config.yaml
d_expert: 32
activation: "cubed_relu"
moe_layers: [0, 1, 2, 3, 4, 5, 6, 7, 8, 9, 10, 11, 12]
n_empty_slots: 48
normalize_top_k: false
tie_embeddings: false
beta1: 0.95
beta2: 0.95
Below are experts of layer 2 (counted from 0) of a mixture-of-experts language model. Rows are named router (the router's row for the expert), up (a neuron's input weights, with its number) and show model dimensions 0-79. Each number is 500 + 40 x the weight over its row's rms, rounded and kept within 0 to 999. Numbers have three digits each.
After each expert's rows: "mostly gets" lists some tokens that are sent to it at least half of the time. This comes from a sample of Wikipedia text that the model never trained on.

# expert 73
router:495461452460555560551523432552566557531530487414563540481522511494549470534486538537515479540516540520522528515519458452532557542507493465446492456441476450475503472455460481521458427478465431468469508557415458499508540511550449544522458528
up0:589423480485531514519553536552524475452541442469534464492568511528488463516529518525493513485515496499496461494410576593505536509524513500448469483475597482501496484468504453501570521518472514490493421561490537532487511540455450499568497520
mostly gets: " major", " Super", " UTC", "о", " proper", " express"

# expert 77
router:526423512510465542483479435491501459509509508485591561491524455475552501544546574485538474548473511470481546465474510527461523537545425474463442525448454463540536446526526422493479503487538540489577480497551513486498560504476464426455495562
up0:525503509509455456484501557436478455504497485564425465542425558520461507456486477493496582459505460474483515486462542532538519465436541565510544467547544480498542494506505499542580558560558467589526512531576516483508403548502567506522541460
mostly gets: "ted", " released", "osed", "ated", " including", "ized"

# expert 76
router:529532471481496405490442476562558445526512506526568434535455554475502525479476507496480562578550478486440516560483534510522444525456518530501472430432526437537494519440525440464475485560478505531454478594487512475469514425539537494452520527
up0:520496487521522452527518584523490466523518513539575451554450373532495547480471576521426468474417474528415510452481512583481561521492513516502493498540521501535545538503504549425495572442503429564564515459515483504456484539472522498497492549
mostly gets: " km", " between", " during", " episodes", " defeated", " Sk"

# expert 68
router:553532502499503518542600507510396427506476502509496468492507504512500480500513519516462539471496409462544482560482462574517473428530505536478528459494502492529583416523539493515582521525450547569547501513492479484471498506475467562520462484
up0:532474486534468522445478558500537515453499473504468466540470498526429499466541480434444560472479475436424470424449555525478494487489521516555475504552517505526514541486525520466485551515544477544533471516618518512538400548457573518553537500
mostly gets: "200", " che", "Career", "See", "196", " sq"

# expert 1
router:472536477418534588537490503443538544526569563470483526504469510488466498438514485475488493474507502470557473461505473506561574479560525492479425542470478508465566577516514435455502434573475435451470512537495480467590488503429537453479473442
up0:514450462465494491476521495488446474464542465587504458489506537498440506454492437463517532416442486437499480490495489580536453579592506549523524427514518471474522537500516493423481440455481432550516485490529487504463545459491535437502497439
mostly gets: " ent", " won", " pass", " Air", " Cap", " Sen"

# expert 8
router:454446449524487520513441443586523534559485484553559538475519538454529425569455481506551454501519536498536518505489468500446479566529408442526509456506517504455505529548447510557477463512544444498458563543469500529507446483504473541474454511
up0:551449523550490504442499497441451470487507536462466545614483533489484504448565454529481490403471512499513492493448465439437448516498595505486469527530473541466469519575580545500457537527512468546534487528504580489497531581470517475541493463
mostly gets: " some", " main", " several", " public", " major", " many"

# expert 81
router:532449505491414495508542486519472549447485426508520542521485498505468445475523403486551497409405511506442464490405526560495516551494527452519422511515559457448526457503471454437497521511520479511574520525522461530523509480476518437481523429
up0:543529510604532468411509572445479481525546480548446460516460510497469523453486490439446560470480486458493471491455564478454489474573504510507480486500510528518509532561560498521522559492572492564447479460510588475504454531547505527519560514
mostly gets: " any", " various", " However", " without", " near", " express"

# expert 45
router:530494500535412541523532466546525521456518532518470491551530455512416478515577493513462504515494531433557502555505517541494491491589456497532493427516575472514562536493496557514538525436484486477553496513448530480532502549503526532563504516
up0:519532572501473524539535532570430449556509455527520518619484494462459531481560474478458607495501476533535482470521509484532552550532479528532501496558522511509550469504531527480471492446476531528531451471496456528469521547474514520504520452
mostly gets: " civil", "ivil", " compan", "uten", "obal", "ancial"

# expert 58
router:460566471447521499473517492450539484487517528536432457429504522529488464403463480502535517527449449476543461505544466512492557540521565558520485517540446463458530571537462445438501469540467467456446515482500470544565497523431569448450473489
up0:558467550565476436443509544494493499481493417516495516571501533551452521472502484456440563508545484454468502514494576507482511498480492492491516451511525544584433479508539499505546571521550508579519460512521548504492443546493510483556539563
mostly gets: " o", " ent", " ag", " ob", " Ag", " tri"

# expert 69
router:476416502539460527524537571524513484447491466448530490489511545444524513553550486496462476538518563525408558531549453443546496520438554431524499484463489480465499586484502499463520449584507472545520526549453483503471531460490506463549513492
up0:464446490474531447494556562548465451494490483458531433444548580464533505441527411489494462483490506437443506536510496500452515531531509497491568532552510511440538569504574500545510515546485516521518533547479478499491512441521522529530464498
mostly gets: " public", " state", " government", "ious", " local", " Pr"

# expert 43
router:443461512545513529510461498574520550547517456423564506455537476529532457479453491494482451530545516507484509466529435433485516480397458425500535554463443448553519490480468516565481492523437445516461528568498471554567517449463533434445494482
up0:478449462485525516448484521555458524482544478464546444461426495535512475475502543468470463497526488525451511487519550465529475454460539517504508501495454476558486432444569561498486551534485459524555559555514506608527428497468552387486520527
mostly gets: " New", " Pr", " pr", " became", " reg", " former"

# expert 70
router:483497531484515535480570504503426406518465489510492469491413467494490490479479447543465544433550470507500493556409490551526522456550516508513502431498484523532556436573519549494517507511439577513521471453503558566478502500453525508494463483
up0:481446481539462542501568546530505517474509492465508522523409458513486465442527526526502478436439487538503503515548449504498532475503619492563481464485485461501538507517502528466442488551525512513560474483656532539495527479442525429534504519
mostly gets: " Coordinates", "Personal", " sch", "″", "See", "="

# expert 71
router:445538513542510530533478467468511544559498553445509509455490460528532510485471568528514463556528536504558577549575462433530489516497502439515512530429479488504493564503439455522516468499542447491464460578487513536543514521580513581469540570
up0:451529461510488456486497568488426514526551509571409550474480543577513468497530559470483464465478480494476485545555463497429475456428498545472506518492492508466473525567492508481482517442567509573501485424572471482476443543529543543508491594
mostly gets: " games", " They", "asketball", " students", " joined", " Texas"

# expert 88
router:509524522572473557480490486546495480566532519511497469456507506536489474516499475501537507523541522465457511506497510584533445515519510453529474489435449512435539469430464482531462521463535491538523521472501438436491517515498476542554531453
up0:475442472571476533406481499474511487446446503530516540465509490434503646444494504462498560482529533499524518458529458520528552536500453472510511500468518505496557469553534522483501548484458552528464542441574447492462511421506519553451520476
mostly gets: " L", "L", " West", " Bl", " Sl", " sl"

# expert 2
router:489525464521456558559490483560455542462507477454576530535527545457472452537507510526517443533497548478503482497480503540506424440547461448499533488475500415466466501482539519483539502538509483447519463542456487501481512440480451524493513500
up0:575451464486466456551514583532469487453500536501468468488542432441409465498457528483508542549559460540479487489486539474466481469514452461502540423533521479466555494522523526471575572522512522481524478493464525510545470553491509486523493471
mostly gets: " v", " several", "′", " 27", " these", " cr"